Below are experts of layer 5 (counted from 0) of a mixture-of-experts language model. Rows are named up (a neuron's input weights, with its number) and show model dimensions 0-127. Each number is 128 + 32 x the weight over its row's rms, rounded and kept within 0 to 255.
Before each expert's rows: a language model's description of what the expert responds to. This comes from a sample of Wikipedia text that the model never trained on.

# expert 37
Description: Final pieces of proper nouns, places and model designations, such as city, Street, School, Detroit, M8A, SD9043MAC, Gallatin.
up4 [126 140 161 124 101  83 121 187  75  40 147 110 117 161  54 159 122 195 146 176 124 160  98 117 130 119 116 101 124 125 114 184 130  40 149 153  94 150 126 127 139 133 171 171 119  45 110 128 108 118 172 121  83  84 118 181 117 136 111 122 158 136 139  83 112 156 149 150 144 120 109 145  89 182  71 180  61 136 112 148 138 175 121  74 120 105 149 136 134 146 127 148  99 122 146 127 135 105 149  86 182 156 130 104 126  99 147 135 142 207 130 169 145  80 117 111  94 151 110 140 122 182 163 136 152 125  97  84]
up5 [145 142 147 130 100 201 179  82 175 140 135 126  71 116 176 148  99  89 104 155 133 104 128 151 183 108 128 107 134  95 164 179 120 183 109  58 125 132 130 140  63  90 132 143 177 139  66 125 122 133 155 206 176  92 138  93 122 131 149 104 159 120 138  48 165 168 107  82 169 132 175 165  84 143 115 146 165 124 139  92 111 153 128 114 130 175 122 132 157 160  99 134 149 129 140 171 159 152  76 106 122 192 174 151 139 116 112  66 125 137 161 143  59 160 111 125 113 139 154 152 137 126 142 153 114 196 151 137]

# expert 23
Description: Commas ending clauses, and subject pronouns or auxiliaries in narrative biography prose (he, she, was, has, who), plus word-initial "r" as in "r|ented".
up4 [160 112 151 173 125 109 182 115 189 113 130  70  92 122 165 139 141 100 107 163 132 210 120 125 115 116  89 121 121 131 115 115  95 116 106 144 102 110  84 186 174 134 117 150 133 111 136 155 107 136  87 130 110 145 127  83 153 120 163 171  88 155 141 157  76  81 127  86 201 114 120 163 136 108 184 134 138 132 181 151  72 171  78  81 189 173 127  95 187 102 103  50 176  89 127 109 105  98 125  95 130  81 187  80 158  86 153 124 104 149 140 140 143 175 117 136 102 135 142 152 129  99 152  79 160 114  97 128]
up5 [112 155 202 182 153 152 122 138 150  89  52 136 146 146 182 120 128 114 166 164 186 139 143 130 115 145  97 134 142 124  64 138 127 100 128  84 106  97  83 101 119  96 145  71 160 111  98 100 125 138 102 143 170  61 202 122 169  94  70 148 132 103 111 144 110 170  92 112  83 118 113 140 164 114 131  40 106 161 141 122 171 135 137 108 201 175 128  89  88 135 139 112 106  91 117 118 119 142 154 117 108 139 143 176 124 187 154  83 125 104 139 170 186 147 100 122 102 131  74  75 130 116 100 165 136 103 137 169]

# expert 35
Description: Hyphens joining compound words (inter-, self-, Right-handed), dashes, slashes, opening quotes, and prefixes like Mc, Mac, non.
up4 [152  50 113 138  79 116 171 108  95 139 152  50  99 119  55 182 178  89 195 179 148 134 123 168 124 121 118 139 119 152 129 146 175 120 106 176  85 113 124 117 138 102 145 102 162 100 129 162 131 107  95 135 136 115  84 126 124 116 128 106  81 124  71 131  98 170 123  79 122 107 149 142 121  94 165 178 123  93 128 146 128 172 164 149  96 143 145 133 124 175 146  78 152 129 136 153 149 166  90 174 121  82  47 103 134 129 101 129 184 159 116 162 138 126 123 138 102 125 123  56 190 108 150 190 134 201 110 114]
up5 [112  99 168  97 115 119 111 171 129  77 138 143 137 153 117 171 183  79 108  99 120 159 217 175 103 120 154  89 156 146 106 155 132 183 127 220  91 140 162 109 138  80 129  86  78 149  90 164  91 144 105 112  73  68 113  84 141  74 183 119 136 105 133 146  85  75 175 103 122 110 135  99 144 120 114 110 104 106 177 110 153 158 158  94 155 149 172 140 136  97 142  96 124 159  72 160 149 128 175  94 125 179 104 103 126 149 111  97 108 105 159 142 154  79 163 126 118 113 138 113 131 127 107 132 166 134  61  69]

# expert 45
Description: Digits, line breaks and labels in sports and statistics table cells, such as row numbers, scores, Born, Votes, Coordinates.
up7 [172 171 136 106 103 158 157 124 160 155  73 174 106 171 149 186  82 126 100 122  97  78 156 172 137 109  98 115 115  72 141 144 126 121 130  82 100  91 125 158 138 175 122 108 166 158 112  78 100  55 137 212 154 160  48 139  97 126 116 170 109 153 104 149 135 110 142  89 123 180 123 136 107 161 131  91 146  93 100 131 110  87 177 145 125 138 148 189 144 152 162 110  71 128 195 116 106 197  89 122 135 151 107  83 108 126 112 134 105 117 152  89  93 139 124 139 102  91 120 147  83 144 143  91 111  62 107 171]
up8 [162 110 138 160 173 155 132 117 137 144 121 100 153 107 144 166 115 142 107  84 124 189 131 101  94 134 108 178 133 162  84 141 122 181  60 123  90 125 193 163  91 125 147 157 150  99 174 146 103 140 114  93 177 136  83 161  91 107 138 169 125 145 131 140 163 139 106 159 138 159  82 198 152 229 117 143 142 134 103 103 157 132 126 120 132 100  94 114  82 115 200 103 128 129 106  89 123 163 144 105 110 170 140  93 157 170  34 133 114 119 171  96 185 140  65 145 112 118 103 161 167 101 162  84 164 137  97 126]

# expert 15
Description: Short word-internal pieces with b, d, f, qu or ab inside names and words, as in "Every|b|ody", "T|od|ay", "D|est|royed", "F|land|ers".
up4 [120  99 167 130 112 123 108 121  71 130 116 107 109 114 102 195 161 130 104 124  88 137 177 201 130 103 143 110 239 117  99 123 117 147  85 133 178  71 142 112 128 142 144 151 101 133  83  89 174 118 178 124 129 119 101 117  86 149  90 134 136 132 112  81 173 105 111 111 144 101 116 101 134 128 224 117 160 163  91 153  55 147 148 139 186  98 104 102 114  61 183  69  89 132 129  83 102  93 135 126 112 117 124 127 150 147 131 129 154 106 158 137 138 123 103  68  77 131 175 146 156 144 123  66 123 124 120 174]
up5 [ 80 143 131 168 180 102 145  89 146 156  94 107 143 157  92  96 128 154 198 147  91 121 152  96 107  54 138 101 112  83 159 119  96 125 128  70  97  73  90 163 100 131 113  96 176  91 128 151 142 108 111 141 130 100 167 149 146 127 140 126 135 143 145 122  96 153 107 116  72 134 174 128 133 145 159 135  98  69 111 106 170  42 138 164 190 154  79 130 217 152 158 145  86 128 115 182 165 103  73  92 156 119 148 155  98 112 152 127 134  99 110 104 147 138 115 187 165 128 149  76 127 155 154  93  94 103 118 184]

# expert 39
Description: Syllable pieces inside non-English personal and place names, such as Japanese, Slavic, Arabic, South Asian: "Kik|uch|i", "Kash|ch|uk", "D|ul|uth".
up4 [142 143 163 164 130 140 121 108 101  70 124  89 153 182 114  84 119 120 123 141 123 130 125  78  77 141 105 119 116 124 137 130 135  85  85  94 181 173 137 132 137  77 130 136 134  43  76 131 159 132 124 170 125  88 129 127 126 134 110 111 145 113 174 122  85  78 108 138 180  93 144 172 150  87 147  87  95 115 103 122 119 148 117 135 137 115  86 154 117 142 143  93  73  89 181  98 157 101 189  45  75 138 145  89 148 110 206  94 159 197 174 151  82 149 121 149 116 116  97 115  93 163 147  74 106 172 128 186]
up5 [100 185  63 175  80  64 124  86 162 182 101 131 155 185 140 126  77 114 113 149  77  74 160 126 145 106 118 124 133  80 165  85 171 128 122 128 132 149 112  94 119 103 158 102  74 105 144 125 128  75  97 106 113 127 126 211 107 162 130 101 126 148 170 118 115  91 129 113 131  96 107  97 175 151 135 164 163 153 166 108 132 153  76  92  95 126 115 111  70 126  99 129  90 102 144 163 140 121 119 119 146 115 152 177 128  42 180  83 120 130 170 109 186 114 129  91 140 125 146 157 136 182 139 123 210 135 128 163]

# expert 2
Description: Sentence-ending periods, commas and line breaks, plus clause-opening words like which, where, while, because, and Meanwhile or later.
up4 [133 177 185 120 121 126 123  93 157 126 143  80  93 132 161 101 216 118 124 134 113 191 102  87 148 112 133  94 135 129 123 123 169 186 132 128 138  89 140 106 172 198  95  82  94 136 139 126 141 120 122 133 137 152 140 129  72 153 127 180 161 175 195  97 112 155 197 110 122 181 134  89 169  44 136 141 124 112 153 140 123 186  86 131 171 141  90 138  84 112 164 125  93 143  95 153  90 146 121 101  94 147 101 141 178 115 122 163 120 130 101  84 175 170 174 145 145 160 153  89 181 115 145  98 146 138 140 192]
up5 [ 68 137 138 148 133 140 173  78 203 118 159 109 109 122 123 129 155 113 164 121 132 160  68 160 178 139 129  55 163 149  69 122 118 156 128 133  98 113 148  99  92 125  86  66 100 140 190 139 160 113 117 116 170  96  78 139 123 166 141 115 153 100 111 162 130  74 101 112 156 136  97  82 140 141 163  97 116  71  86 137  92 161 122 136  72 113 101 170  79 150  72 170 114  87  95 126  63 164 104 105 200 173 121 140 153 139 114 134 129 113 107 152 100 126 106 115 182 128 113 101 156 101 137 171 160  75 177 156]

# expert 21
Description: Joining words and sentence punctuation between clauses and list items, such as and, but, until, including, periods, commas, semicolons.
up4 [130  83  96 131 134 106 151 143 103 101 166 150  67 122 155 118 126 184 120 158 122 112 108 173 151 170  86 136 169 130 125 124 145 184 155  96 129 100 125 115 175  72 135 119 100 127  94 131  87  44 138  99 121  95 114 173 155 164 132 141 171 167 148 140 102 138 124  67 130 137 135 133 127 170 130  86  74 188  77 141  92 180 186 110 174 171 147 130 148 130 136 117  94 161 172 133 136 105 180 102 121 135 133 122  73 120 167 187  97 120 116 171  58 182 106 130  74 115  74 161 199 132 149 131 159 168 130 105]
up5 [132 110 126 143 142  65 109  87  19 112 135 131 120 112 138  86 127 136 165 164 117 183 186 106 119 105 118  49 122 163 134  87 112 130 138  89  58 159 135  74 140 155 117  54 139 124 131 138  73 111 123 115 154 124  98 122 152 143 125 121 162 147 167 141 175 166  98 107 190 159  65 121 121  84 121  55 153  60  78 122 115 130 121 109 132  98 154 197 122 172 150 118 140 124  60  96  95 108  92 114 126 115 156 103 148  87  68 178 106 125 118 127 156 121 107 134 128 153 133  84 119 159 150 111 123 114 132 141]

# expert 16
Description: Single capital or lowercase letters starting a name or word, especially after a pipe, quote or parenthesis, as in K-iss, H-annah, Fitz-g-ibbon.
up3 [117 104 114 132 171  94 106 100 169 133  86  96 111 143 115 116 120 142 106 135 161  94  84 125 155  94 144 107 123 138 128 100 133 105 176 133  80 111  94 157 198 171 121 142 116 115 153 132 128 165 103 187 156 138 117 142  90 110  89 130  97 103 118 117 118 169 154 106 120 143 109 170 144 105 117  67 157  79 159 149 219 180 121 184 106 130 134 100 105 109  97 118 118 118 126 214 130 188 173 143 167 150 120 103 157 135  51 164 102 168  81 124 184 150  99 126  95 165 153 140 106  68 118 153  82 161  54  74]
up4 [150 144  81  75 136  75 112 150 176 125 166 164 153  57 158 143  69 156 119 146 139  69  84 142  81 144 120 140 129 139 173 125 104 152  99  95 106 123 139 121 162 147  82  94 117 176 104 186 169 134  60 103 120 104 174 204 161 120  76 127 148 112 104 144 155 110 115  99 153 153 135 140 162 115 110 120  92 147 145 127 166 136 145 153 140 119 105 145 124 118 127 162 123 158 122  77 127 121 148  36 107 109 155 156 150 182 124 108  73  84 142 171 133 160 180  91 100 112 118 151 168 157 104 178 128  68 113 201]

# expert 36
Description: Syllables inside unfamiliar proper names and taxonomic binomials, such as Eucamaragnathus, Kh, Zh, Laur, Troilus, and accented letters.
up0 [105 157 112 150 102 158 111 105 160 161 201 139 100 117  95 128 146 137 147 182 127 196 168 116 109 163 129 153 112 113 108 137  93  95  86 133  84 166 134 162 153 127 117 117 176 124 112 173  85 145 126 180 114 147 153 113 151 193 106 117 159  85 156 120 119 137 102 139 133 144  69 131  68 105 153 124  75 121 157  75 158 123 149 159  58 111 156 195 128  69 126 107  83 135 171 124 160 108 115 125 101 174 117 113  92 115 155  87 144 142 173 123 151 137 154 128 167 144 181 167 209  77 201 125 122 139  60 123]
up1 [203 211 130  66 148 103  88  88 117 176 188  14 111 236 190 124 101 126  88  98 155 163  82 117 141 132 167 153 137 143 156 127  67 132 122  82  82 147 138 129 126 124 109 117  80 158 137 140  83  87  81 172 122 112 162 132 139  99 135 113 106 100 123 139 136 148 178 145 163 101 130 139 147 134 127 119 167 139 111  82 128 167 132 142 124 125 146 123 177 116 133 130 124 164 121 102 138 110  99 157 125 173 132 175 117 142 125 140  96  96 103 107 156 123 114 164  90  88 150 120  88 188 123 138 138 123 181 122]

# expert 25
Description: Inner syllables of longer Latin-derived words, such as quant in quantity, ult in simultaneous, ot in negotiation, plus long, short.
up4 [130 123 115 187 155 144 105  97  65 108 103 124 114  92 112 162 107 165 137 159 167 100 108 100 102  94 142  81 168 128 103 131  87 174 134 149 118 132  87 161 127 149  66 111 126 127 182 128 151 106  97  82 139 113 144 198 125 118 129 165 150 190 125  83 100 119 117 149 103 145 156 141  76 155 134 130 125 175 123 130  66  72  94 224 178 115  91  99  36 135 103 127 176 138 108 151 168 116 108 171 131 139 134  93 104 106 115  82 188 124  84  81 124 166 178 132 167 160 147 130 148 122 116 102 174 142 108  91]
up5 [128  69  89 109 118  63 150  20 127 124 100 126 127 136 143 127 161 130 159 125 166 126 146 146 150 126  81 100 114 119 132  99 159  81 105  98  73 101 155 194  62 145 126 131 132  87  50 104 103 158 123 147 114 114 137  77  97 128  92 116 137 155 127 101  79 142 133 120  93 149 117 138  88 158 105 135 133 154 173 122 113  82 111 147 122 137  80  89  79 168 120 111 136 120 141 125  90 199 158 148 126 165  93 106 163 125  89 135 202 104 185 107 138 126 181 102 183 159 131 160 130  77 149 180 161 103  82 113]

# expert 31
Description: Capitalised nouns in names of institutions and offices, like House of Representatives, University, School, County, Party, Doctor of Medicine, mostly in politics biographies.
up4 [136  71 120 104 143 152 192 119 156 143  96 136 115 192  90 116 135 128 164 130  50 133 100 116 112 148 120 157 148 142  80  55  69 139 171 114 120  89  73 144 121 192 112 105 156 112  96 146 141 153 144 127 137  48 140 182  88 125 115 123 102 144  70 119 100  86 180 113 178 177 134 130 128 174 148 119 139 139 136  58 113 155  95 187  96 124 149 142 104 112 125 156 123 160 105 174 104 133 145 160 109 133 163 149 128  98 107 126 116 147  64 123  93  73 113 126 117 108  75 126  91 119  97 184 123 182 138  64]
up5 [104 105 176 145 168 115  95 128 176 126  92 157 212 150 159 125 133 137 167 156 115 127  83 110  82  97 143  96 126 183 129 105 111 179  65 161 150 135 114  70 173 130 115 175 155 121 110 139  48 117  92  96 125  91 135  75  73 127 158 110 122 180 130 176 140 130 175 126  99 151 113 126 132 138 148 173 187 116 152 130 144  99 180 138 139  68 142 124 177 147 103  71 101 143 113 100 137 130 169 171 102 142 108 113 165 112  64 111 128 151 123  93 123  81 136 115 208 108 114 170 167 124 184 103 153 138 157 112]

# expert 17
Description: Line breaks and heading markers that start new infobox blocks or sections, such as Clinical data, Route information, ===, ==.
up0 [104 128 155 118 160 114 138 163 116 100 136  87 111 133 117   0 157 159  93 138  82 125 109  82 153 182  87 119 172 119 107 139 129 213 123 170  91 137 114 122 146 163 128 146 106 136 157 109 171 171 109  72 154  84 112 188 132 122 134  90 156 130 119  97  77 119 169  77 170 116 162 110 128 146 142 157 124 144 118 132  84  99 106 141  87 108 147 124  93 194  47 128  93  93  89 152 173 123 106 142 162 120 118 108 150 136  54 149 148  94 155 116  83 143  95 110 140 109 161 153 166 139 142 139 148 111  88 120]
up1 [100 136 132 101 135 140 133 134 122 107 103 167 119 106 179 120  80 118 158 110 105 152 107 109 171 172  97  98 143 115 110 127 154 125  51 130  88 122 141 127  84  77 114 125 129 172  61  86  72 195 198 113 136 141  92 115 143  94 114 114 142  60 174 122 132 116 138 172 173 105 145 115 147 154 115  53 119  74 142 155 161 130 180 129  89  96 131 116  84 139 141 166 103 147 130 176  97  59 155 129 130 155 136 154 124 123  91 125  95 166  81 145 174 135  85 127  90 124 172 134  95 222 134 149 174  81 158 148]

# expert 10
Description: Commas, semicolons, colons and table pipes between numbers, list items or clauses, often in tables and race results, e.g. 12; 2,700 |.
up0 [146 126 170 153 140  77 130 116 125  72 139 139 107 131 152 137 119 124 184 127 112 158 143 135  72 105 117 169 153 142 120  89 162  65 103 118 202  97  91 166 118 102 161 141 104 129  92  80 130 144 174 165 200 130 143  99 126  71 129 190 154 100 196 136  90  85 125  68 156 111  98  93 133 113 131 141  88 113 159 159 156 119  83  72 117 129 192 126 141 148 133 133 102 127  99 108 138 112  86 158 134 172 133 151 168 172  93 190  93 125 125  49 109 151 121 121 184 104 138  80 113 139 132 179 116 177  75 138]
up1 [127 112 127 112  72 151 138  89 124 111 107 150  59 149 107  71 112 123 141 107 191 153 113  88 112 130 129 106 117 116 160 133 152 124 150 105  58 103 105 105 142 151 162 140 109 117 137 112 121 139 103 141 172 145 176 156 140 160 109 162 157 126 182  65 137 118 188  75  58 135 114 116 136 110  85 148 188  74  37  79 106 134 135 200 152  42 123 121 113 136 113 138 141 161 186 136  84 137 156 110 161 104 123  91 108 169  86 133 102 114 126 120  99 131  99 120 146 119 123 122 141 195  88 191  77 110 147 155]

# expert 20
Description: Line breaks ending sentences, table rows or list items, plus == and === section-heading markers before Career, Biography, See also.
up0 [ 88  64 156 163 135 209 106 134 144 174 124  90  86  73 139 160 112 131 111 119 160 160 114  93 131 131 174 130 115 108 103  80 120 170  81 125 137 189 103 142 146 122 120  79 147 153 122  98 122 137  86  87 150 164 105 129 142 135  91 131 139 143 139 145  86 154 135 160 175 156 133 141 156 161 155 148 136 193  89  99 150  93  94 136 140 117 137 172 153 165  94 121  56 110 117 119 127  66 123 112 103  41  80  78 187 182  70 116 141 109  74 143 105  96 116  84 146 151 132 137 106 203 156  90 130  97 131 120]
up1 [162 142 126 167 146 119 147 163 116 168 100 101 117 124 160 164  88 184 126  59  96 152 141  80  90 119 112  61 104 135  67  91 167  89 109 153  99 106 120 184 144 153 157 111 114 155 134 120 127 165 118 141 199  67 156 164 135  93  84  79 140 108 134 145 118 197  90 158  95  89 166  70 152  90 114 106  94 121 178 106 127 159 131 142 110  59 131  88 135 128 136 112 187  99 154 140 128  71 125 151 102 139 194 122 116 104 109 153 150 141  92 125 148 146 133 169  73  89 174 137 112  92 105 181 129  99  91 152]

# expert 12
Description: Endings and words inside proper names of organizations and places, such as -ation, -ist, -ary, World, British, -shire; also Thai or Chinese script.
up4 [ 86 141  92 144 159 161  65 125  95 133 159 135  49 123 121 134 150 164 137 197 104 104  90  51 130 145  78 144  90 134  38 155 141 164 126 103  89 139  67 129 135  87 100 137 138 110 124 124 185 145 124 100 173  71 133 136 110 106 146  93 136 153 151 130 112  93 106  90 101 106  67 139 186  81 146 141  94 105  67 146 131 105  73 136 139 200 134 111 117 126 120 124 147 139 148 174  82 106 130 124 164 173 114 110  96 180 122 129 178 122 131 121  90 154 111 154 123 175  60 128 131 146 167 156  87 122 133 162]
up5 [130 124 135 174  92 152  92 110 118 115 146 121  36 146 160 143 138 120  99 113  82 113 163 156  96 144 113 178 105 111  72 125 171 139 144 155 138 123 159  61 129 144 175 138 173 143 134 202 167 193  81 125  99 128  62 105  89 138 141 125 117 179 103 106 209 114 118 130 111 109 105 126 153 146 152 187 181 144 151 181  94  89 143 129 108 118 129 154 116 103 107 127 102 135 143 145 132 100 131 163 113 158 132 165 163 171 176 153 136  99 188  36 136 126 173 120 127  86 122 123 185 136  57 106 112 134 111 123]

# expert 47
Description: Closing parentheses, quotes and braces ending entries, plus word-final suffixes like -s, -ers, -ings, -idae, as in "(1973|)|", "F|alls|".
up0 [112 155 165 181 104 158 116 110 116 166 143 157 139 160 146 163 177 145 236 125 171 117 153 116 151 159 105 103 162 128  83 178 113 154  52  92 144 122 117  79 131 117  97  64 134 149 154 185  86 167 113 129  93 143  87  92 118 110 179 199 102 149 151 104 106 110 183 144  86 101 129 125  94 132 111  86 157 100  69 106  96 146  97  69  93 128  48  83 114 101 160 124 131  83 166 106  79 162 131 134 121 131 159  76 139 130 165 119 129 129 103 107 128  84 151 131 109 108 156 144 113 118 110 135  89 110 142  97]
up1 [144 124 172 129 165 158 130 134 145 113  79 128 147 148  86 153 131 110 124 139  53 135 153 142 143 117 217 135 139 149 131 162  94 166 133  68 103 158 119 167 125 134  60 121  93 115 103 145 136 171 149 162 156 133 120  88 168 111 131 132 148 116 140 123 162 142 118 126 109 191 130 158 146 114 152 168  86 118  71 119 100 142 134 173 148 212 168 161 114 138 123 114 177  72 147  56 100 115  86 112  77 137 124 105  74 176 147 119 157  73 112 142 142  78 154 162 164 111 163  96 181 137 134 232 140 102 130 129]